From a checkpoint of a small mixture-of-experts model trained on Wikipedia: 67.6M parameters, a variant of Adam for the experts.
Below are experts of layer 4 (counted from 0) of a mixture-of-experts language model. Rows are named router (the router's row for the expert), down (a neuron's output weights, with its number) and show model dimensions 0-223. Each number is 128 + 24 x the weight over its row's rms, rounded and kept within 0 to 255.
After each expert's rows: a language model's description of what the expert responds to. This comes from a sample of Wikipedia text that the model never trained on.

# expert 8
router [145 139 150 159 129 134 132 101 127  89 125 107 126 135 139 116 131 122 120 143 132 150 154 124 143 138 102 110 138 122 147 115 118 139 165 114 132  93 116 103 147 141 107 160 148 114 128 108 119 160 132  72 178 137 108 147 145  77 127 122 121  79 103 155 108 141 106 158  69  85 147 143 107 129  84 144 124 108 126 166 121 122 106 128 129 124 147 218 126 118 121 130 139 121 104 162 124 105 121 114 137 143 134 125 154 113 139 114 111 164 125  99 182 120 123 128  75 122 141 131 124 152 139  69 100 144 113 131 119 127 150 123 125 134 132 163 129 168 115 127 124 136 101 116 130 128  98 124 164 118 137 115 152 123 149 133 124 133 135 127 124 153 106  95 137 118 118 243 150  63 124 124 122 138 151 103  97 128 116 127 148 135 177 105 147 133 117 120 133 121 108 173 119 157 116 150 139 130 171 127 123 179 115 151 143 154 141  91 114 152  47 111 129 119 117 107 110 177 100 146 147 138 138 129]
down4 [131 110 129 142 126 150 156 139 141 120 114 132  87 144 145 123  97 111 147 127 111 135 147 148  91 136 113 146 114 141 132 133 156 155 136 126 171 138 177 145 149 105 184 168 125 116 136 196 123 124 124 157 144 115 130 131 137 139  83 161 119 131 121  93 101 125 130 160 103 108 140 153 141 157 137 135 124 154 162 168 116 132 108 153 104 130 127 122 141 146 102 166 139 132 105 158 120 129 113 122 156 118 159 127 133  74  91  99 115 122 118 105 122 128 127 158 139 156 135 106 143 128 116 139 133 181 111 135 114  70 156 139 123 114  86 117 109 147 140 120 130  96 137 135  92 105  71  93 113 157 135 113 166 156 114 124 104  82 120 140  96 118 121 130 120  80 144 141  71 146 110  84 111 100 127  74 110  98 142  66 125  83 120 136 144 129 143 138 111 132 117 146 125 127 128 120 128 149 162 131  48 152 127 111 106  57 156  98 110 151 151 167 111 110 131 148 147 137 109  97 108 170 121 144]
Description: Non-Latin script bytes. Raw byte pieces of Japanese, Chinese, Cyrillic and other non-Latin characters, mostly in parenthesised native names, e.g. 父ちゃ, Євгенович.

# expert 41
router [124 118 144 162 127 141  81 109 117 108 130 114 156 109 151 117 122 103 106 143 121 142 143 124 137 127 117 115  80 113 130 138 119 125 131 116  87 101  76 132 122 140  90 127 143 106 135  94  95 139 131 120 156 147 140 101 142  71 107 138 121 100 168 114 144 139 124 147 140  64 137 148 116 133  95 168 102 105 118 134 111  90 148 112 149 116 177 155  80 129 161 159 138 127 142 141 109 128 124 190 133 151 142 123 114 135 143 112 149 189 106 184 148 111  89 109  97 135 162 134 152 125 120 156 154 150 150 120 147 125 135 158 146 148 115 133 150 124 139  91 129 142 134 128 147 125  91 109 106 105 129 106 121 148 113 151 124 127 138  85  98 118 110 125 150 148 118 227 161 101 101  93  82 116 115 132  95 139 142 132 107 133 131 125 133 138 133 134 132 120 142 110 128 132 191 159 133 159 122 107 145 131 144 127 105 170 141  92 154 147 135 132  99 121 129 145  89 152  76 188 152  91 148 143]
down0 [135 124  97 107 124 151 117 141 172 105 109 151 168  95 132 162 115  97 154 109 142 109 114 130 105 164 118 126  87 108 189 137 153  91  85 119 150 139 146 141  79 142 123 110 156 124 154  95 166 135 136 171 173 105 149  88 123 106 123 162 157 110 113 104  99 114 108 118 107 113 124 103 124  96 149 150  75 151 116  86 154 132 106 137 111 119 159 124 122 105 104 131 183 125 105 144 115 102 131 145 123 138 154 132  60  90 138 155 167 131 127 132 141 120 142 123 127 137 152 137 146 149 169 100 109 100 139 143 155 122 130 155 159 126  77 119 127 111  84  92 111  88 157 111 116 144 139 102 112 143 117 148 127 183 162 140 138 118 145  92 104 146 122 133 111 159 130  97 128 121 136 140  79  91 169 113 144 116 165 100 151 157 144 108 174 143 150 140 117 129  85 151 159 165 138 122 120 156 120 117 158 139 101 104 139 112 111  97 120 131 119 103 143 124 164 115 140 130 119  94 115 167 118 140]
Description: Prepositions and particles. Prepositions and verb particles after verbs, like for, over, in, up, under, during, e.g. teamed up, changes over, known for.

# expert 9
router [122 152 142 115 127 149 121 138 140 108 162 126 116 106 156 116 170 127 135 119 122 129 132  78 124 195 125 111 126 127 151  90 115 164  94 131 128 125  99 122 119 180 102 115 168 112 139 109  98 120  96  98 150  86  70 114 146  94 120  58  95  97 131 144 124 107 133 140  84  98 130 125  97 137 106 135  93  90  99 128 159 152 119 178 150 133 142 156 128 143 125 156 179 135 153 128 121 140 117 166 132 135 133  98 162 123 149 159 171 176 146 118 148 111 104 123 119 126 163 157 144 179 154 104 151 168 125 149 168 100 115 160 144 142 114 148 166 154 146 118 115 136 117 143 129 153  86  99 106 101 130  97 162 131 110 145 131 122 125 158 124 143 122 102 122 121  93 184 134 101 109 112 103 129 142 116  82 149 152 131 119 129 149 115 123 130 149  95 125 141 103 160 129 138 185 137 146 140 115 111 126 140 142 147 124 132 132  94 108 148 176 131 133 131 106 160 102 135 103 186 142 139 113 156]
down0 [134 128  78 143  76 106 118 139 118 129 151 117 128 139 108 108 152  81 158  60 121 145  99 147 134 146 138 137 126 129 105 119 129 126  90 124 153 147 131 109 126 104 156 100 135  80 146 162 136 110 130 134 122  88 139 158  92 159 141  72 139 130 141 104 123 114 113 132 149 114 135 116 126 101 149 124 144 103 174 147 162 187  98 154  96 139 118 140 159 101 130 117 163 126 140 117 127 141 120  97 110 115 109 188 122 145 149 118 142 111 118 150 123 171 123 127 134  98  86 140 114 170 110 131 119  84 144 159 140 129 101 191 109  94 129 112 103 130 120  77 104 102  80 109 110  97 126 155 159 115 129 127 124 113 121  80 132 139 108  92 155 116 131 117 153 165 142  70 110 113 128 101 118 146 132 156 152 118  95 135 131 128 161 162  97 115 145 143 134 131 158 180 117 109 144 111 143 102 150 138 134 117 123 107 112 100 116 123  93 143 166 143 130 167 146 102 195 106 160 137 152 103 134 110]
Description: Possessives and national institutions. Possessive pronouns and nationality or state nouns after "the" or "of", as in their, his, government, British, Army, police.

# expert 5
router [116  88 100 145 130 172  87 152  74 144 145 137  82 136 132 133 184 119 115 127 131 122 131 108 113 154 119 119 106 130 136 110 105 148 120 102 115 115 131 115 151 152 151 148 150 117 112 122 125 156  87  99 125 109 153 143 140 115 122  81 145 163 122 189 119 131 128 148 167 113 141 128 139 141  53 143 112  66 128 109 126 108 112 147 148 138 145 168 143 115 176 114 153 117 113 154 138 142 131 106 150 132 103 122 120 127 148 137 153 152 117 132 176 124  99 101 172  88 159 138 130 133 143 144 126 142 105 138 153 111 171 147 105 174 101 155 130 143 123 147 107 132 134 124 113 124 111 108 113 113  83 114 154 126 124 149 101 135 132 136 124 117 144  92 156 108 148 196 162 127 114 128 144 148 183 142 111 162 130 142 117 123 149 144 121 137 112 152 153  91 154 137 114 154 103 160 164 114 152 137 115  71 153 138 140 141 145 124  96 106 172 154  81 115 112  81  91 165 132 144 178 148 141 151]
down0 [ 99 133 120 132 152  63  97 172 121 107  96 121 132 134 150 120 117 120  97 142 129 155 141 133 111 177 116 174 155 116 106 125 167 112 126 126 104 145 129 153 151  85 124 162 137 129 122 101 112 137 101 158  77 140 106  79  88 147 128  91 142 140 136 143 149 120 126  59 130  72 149 106 137 113 155 136 144 128 147 143 130 127 122 112 169 187 150 138 102 128 106  98 135 176 113 122 164 160 121  85 122 170 109 135 147 113 136 128 105 163 164  74 141 161 116 122 130 129 148 150  87 134 129  82 151 144 137 103 159 120  57 101 137 131 145 107 105 145 132 108 129  81 126 123 135 119 126 116  96  98 111 125 138 114 173 117 118 134 107 147 135 101 118  90 108 131 136 123 128 153 123 125 151 158  72 141 111  97 118  93 127  86 133 128 122 120 116 123 158 153 117 118  94 102 129 147 195 113 133 133 139 134 121 144 121 130 137 120 156  94 110 155 133 143 104 119 112 111 111 108 150 111  84 148]
Description: Word-internal s pieces. Mid-word or final s-type pieces like s, as, os, es inside names and words, e.g. Ben-s-alem, Roman-s, immer-s-ive, Lat-ces-pitosus.

# expert 7
router [102 117  99 152 126 134 120 152 104 100 123 112 149 143 134 100 169 106  84 111 131 107 145 129 149 124 117 119 145  83 134 112  98 137 131 137 153 114 121 109 110 161  98 173 153 127 113 142  87 146 132 144 143  84 130 115 181 110 136 116 140 117 125 110 119 127 116 158 125  90 129 156 125 127 128 154  99  82 132 126 141 108  79 139 177 157 163 151 123 120 142 141 166 112 182 134 101 151 130 127 115 172 119  98 118 154 133 116 165 118 123 143 175 113  94 120 148 145 147 140 108 103 137 103 187 174 129 100 113 100 117 148 140 176 116 177 135 152 127  96 149 155 130 136 148 136  86 125  98 156 101  93 141 176 126 141 126 140 162 120 126  86 111 118 122 101 122 194 137 115 134 114 144 176 113 114 114 142 145 115 114 161 151  98 115 153 139 126 141 141 122 150 106 151 188 154 158 128 104  96 139 117 169 153 140 147 137  93 150 111 116 110 108 105 144 133  90 140 133 204 127 107 150 134]
down4 [150 143 137 144 152 127 138  86 116 119 144 125  74 117  91 168 107 115 109 133  82 103 131 167 142 167 161 146 117 120 178 128 169  99 168 158 110 149 163 165 147 158 152 102 139  84 107 101 128  99  96 143 104 145  89 130 134 101 104 143 112 111 116 121 129 120 128 103  96 130  94 155 136 132 174  98 136  86 146 107 154 138 111 114 154 124 148 100 149 112  97 125 136  77  99 138 138 144 113 159 138 136 110 123 131 147 143 132 152 126 122 122  98 128 115 116 134 134 159  96 134  97  98 103 117 109 142  91 136 159  79 139  92 136 145 106 129 174 143  67 124 134 169 115 149 127 134 120 146 120  92 173 145 113 115 146 169 127 120 146 107 139 106 121 114  96 128 117 129 170 147  89 147 130 101 107  95 159 121 110 123 116 124 100 140 161 130  97 124 141 120 116 149 102 111  86 122 119 118 136 134 154 106 135 103  83 111 173 131 130 112 198 124 109 196 103 139 124 121 147  84 148 138 131]
Description: Compound-forming capitalized words. Short words that start compounds or set names, such as St, On, High, Air, Time, Cross, often in titles, place names or infobox labels.

# expert 58
router [127  92 140 133 142 161 103 176 100 134 119 129 131  92 166 141 132 119 144  96 124 138 136  84 131 176 117 114 111  78 144 119 105 154 137 108 155 109 137 108 102 157 123 165 194 205  90 122 103  91  92 109 145 127  98  95 147  96 126  81 164  99 121 142 119  94 105 153 106 102 142 132 152 117  92 123  70 116 137 142 155 131 155 130 152 129 128 160 139 156 140 106 127 159 107 160 119 114 157 149 110 128 164 136 127 134 138 110 132 148 133 117 134 125 125  70 138 159 149 133 146 143 145 121 135 141 118 113 111 113 150 162 129 142 125 156 102 143 159 133 128 131 145 113 125 168 129  93 142  86  91  80 138 131 103 120 136 103 108 152  91 152 117  94 148  99  91 164 143 120 125 116 113 138 144 109 108 154 156 154 135 101 153 119 147 132 106 124 139 118 144 164 116 180 161 121 148 130 165 122 155 118 139 136 126 121 150 139 119 123 148 162 124 133 100 126 119 175  86 210 143 134 153 142]
down0 [138 142  92 167 148 126  90 129 138 121 142 101 132 144 148 138 142 138 139 134 142 160 134 171 150 167 176 135 130 125 120 136 190 117  91 147 135 135 120 127 174 187 169 125 136 114 151 148 139 136 136 102 121 113 115 117  67 140 124 135 125 135 120 146 130 161 129 119 100 103  78 104 119  80 173 144 144 160 116 166 128 101 119 142 127 117 127 132 139 111 103 167 117 143 129 139 132 161 115 116 138  96 107 115 130 157 139 128 154 117 154 113  96 131  97 155 163 146 118 125 119 153 166 113 130 123 120 138 152 114  87  97 122 119 180  97 126 132 115 118 141  88 167 104 148 126 174 147 104 183 155 146 105 125 124 157 149 102 139 135 163 133 112 164 105 128 192 123  92 149 146 116 121 128 129 128 100 114 114  75 118 146 116 107 150  74 143 104 129 145 173 122 146  93 111 164 125 127  83 131 103 103 127 136  72  91 125  97 116  96  90 110 168 111 117 117 155 137 162  90 131 147 134 112]
Description: Plural noun endings. Plural suffix s, ers, ities completing nouns, as in sailors, minesweepers, connections, and plural people nouns such as people, men, children, members.

# expert 44
router [125 178 134 107  97 119 149 128 159  96 148 135 105  95 138 131 134 126 150 124 141 156 141 105 116 131 144  93 103 146  53 115  93 127 115 119 171  94 122 160 161 160 131 162 160 134 143 120 119 130 113 109 163 149 127  99 144 102 144 116 119 115 143 164 108 144 135 144 127  86  88  96 105 134  88 167  68  93 146 109 117 133 119 141 128 136 146 148 152 133 126 125 126  83 175 130 104 147 161 151  96 169 162 120 174  97 129 131 119 140  93 124 149 148 110 126 140 108 126 116 165 148 143 125 139 174 123 138 170 101  94 168 168 124  86 137 167 157 118 113 138 144 143 134 109 106  95  85 109  88  96 132 154 119 126 117 109 123 150 134 112 115 120  91 113 118 138 162 127 135 109  92 154 123 117 143 106 183 154 129 135 113 161 104 125 114 135 120 115 121 121 152 140 152 117 136 164 142 126 104 115 183 130 147 118 192 167 113 111 185 177 136 112 134 109 130 101  99 118 115 132 126 126 140]
down0 [ 99 129 148  98 142 129 151 129 151 184 131 129 139 135 117 123  95 130 138 115 133  82 135 117 114 139 157 126 154 116 124 154  91 105  85 171  91 129 121 135 170 145 145 133 129 193 119 122 136 116 122 117 132 147 102 167 124 165 103 117 179 133 112 104 159 115 128 115 108 117 111 100 126 117 103 156 102 150 145 172 132 163 120  74 115 115 128  58 109 118 115 108  98 110 115  96 114 124 107  92 119 169 131 120 146  93 119 132 156 121 107 155 125 147 135 119  98 115 116  91  85 179 135 162 118 108 122 129 156 149 144 110 165 122  84 116 131 166 152 148 170 125 124  96  91  85 151 117 118  87 121 137 150 114 103 130  95  98 183 148  78 106 125 114 135 121 109 104 136 147 138 101 143 127 149 172 177 157 117 145 160 154 143 122 136 122 129 161  92 104 118 144 132 125 134 121 123 128 126 165 124 141 153 164 132 137 142 116 137 121 150 127 155 135  93 138 130  95 130  86 115 155  79  73]
Description: Adjective suffixes. Adjective-forming endings and adjectives before nouns, e.g. -al, -ic, -ical, National, public, local, general.